Weights of a small mixture-of-experts language model, trained from scratch on English Wikipedia: 16 experts in each of 9 layers, 1 pick a token.
Below are experts of layer 4 (counted from 0) of a mixture-of-experts language model. Rows are named router (the router's row for the expert) and show model dimensions 0-63. Each number is 128 + 24 x the weight over its row's rms, rounded and kept within 0 to 255. Numbers have three digits each.
After each expert's rows: a language model's description of what the expert responds to. This comes from a sample of Wikipedia text that the model never trained on.

# expert 6
router:113077177114154127075129169105130167168118142144144131148177139159100142119136097142128131160138120159096153164150118154123116134073131153087133124141138123160114133133149100093102099136142146
Description: Numbers in table cells between pipes, such as standings and results, plus comparative adjectives like high, low, lower, upper.

# expert 4
router:109149116136134155090140093104134159131149113146090122118147191103101165136108135136126095168126108147157149155156107180166112107121113113119153142133148126189139130094117112114131123148096113
Description: Noun suffixes and general nouns in expository prose on science and society, such as -ation, -ities, -ism, music, development, water.

# expert 7
router:112153141146139149108129104107141127175105118155121113127151157160116131130130133119133095146129129134084137190147134114112123136097089119116120147133075115139109170105132109117133105167168123
Description: Pieces of French, German, Portuguese, Vietnamese and other non-English names with diacritics, such as ü, ç, -Comté, schwarze.

# expert 12
router:134076181152144167128128119143169112117142134143094132137111167110097139110135139137111098143108152110098115118105158133160120134121132099132112150101118155116115158106150131051106094139149157
Description: Head nouns of organizations, units and works after "the", such as Army, Regiment, Corps, Air(borne), album, ship, Committee.

# expert 8
router:125134142169105171131136105107168142131118159140109132116152164147128156147112137155143086160131134137097165125161138140182151128086118116172157146100116082130110134090114128078058142137142155
Description: Main verbs and verb endings after a subject or "was", describing actions and events, such as released, became, opened, passed, -ated.

# expert 2
router:137070116123124160111138185155175148133137223124111117121153170126140135141162082104096120113147152126127115135115140171134133165138145103115103126139127141137123162111149119127090128095102140
Description: Tokens in infobox lines, coordinates, statistics and vote tables, such as "- Coordinates:", "- Born:", digits, degree marks, line breaks.

# expert 9
router:115140104140149182141124120127152110111150135136122143136109178105115136148102091125110107122109147161112182157136131156167116132106120121109122129139141155145093128152151122077131112151114139
Description: Word pieces and capitals for r or R, often after separators or inside compounds, such as speed-r-unners, over-r-ide, | R.

# expert 14
router:136099174126141149099162163110141131111140144161111113145120155136103122181111081168085086125123147158124180128130105158155109082101132123155157128122125111132110110131149135145093155152161164
Description: Sentence-opening pronouns and connectives in biographies and plot summaries (He, She, so, how), plus single letters after prefixes like un-h-appy.

# expert 3
router:124148092111153155109125137124128122123128142136089113136113171114131140142138151142127120146160176125109116120147132167128144140159109147123140151145125136139071108123175151102119124129170106
Description: Word-piece fragments inside ordinary English words or names, such as ent in intentional, ark in Embarkation, oll in extolled.

# expert 5
router:098108127120113121095164103120141142093128117132120143145157130130115119168125137143135061157146207131109189157132128147151113114110129123137149124113096112120098122124158133109099113164132122
Description: Word pieces starting with b or other consonants mid-word or after a space, such as water-b-odies, bul-b-ous, wheel-b-ases, often in species descriptions.

# expert 10
router:134150137113153183122120153074129138127140148125088114104105152122110149118127110123091081129166182138118155132133132141144117116090141133142125102112147100132124121124137108126111077208145127
Description: Short letter pieces inside words, right after an initial consonant, such as f-in-ancial, c-on-centration, a-p-artments, plus "See also" headers.

# expert 11
router:109080187152138124093175132122158145125173133132149116133135128121097111160118118111113129130121089144163108175142131156134100114125086101150126118151110171117147163090183119135154122098125129
Description: Starts and pieces of personal and place names, especially K, Kh, Bh, and Slavic or Central Asian surnames like Kiyamov, Kamijo.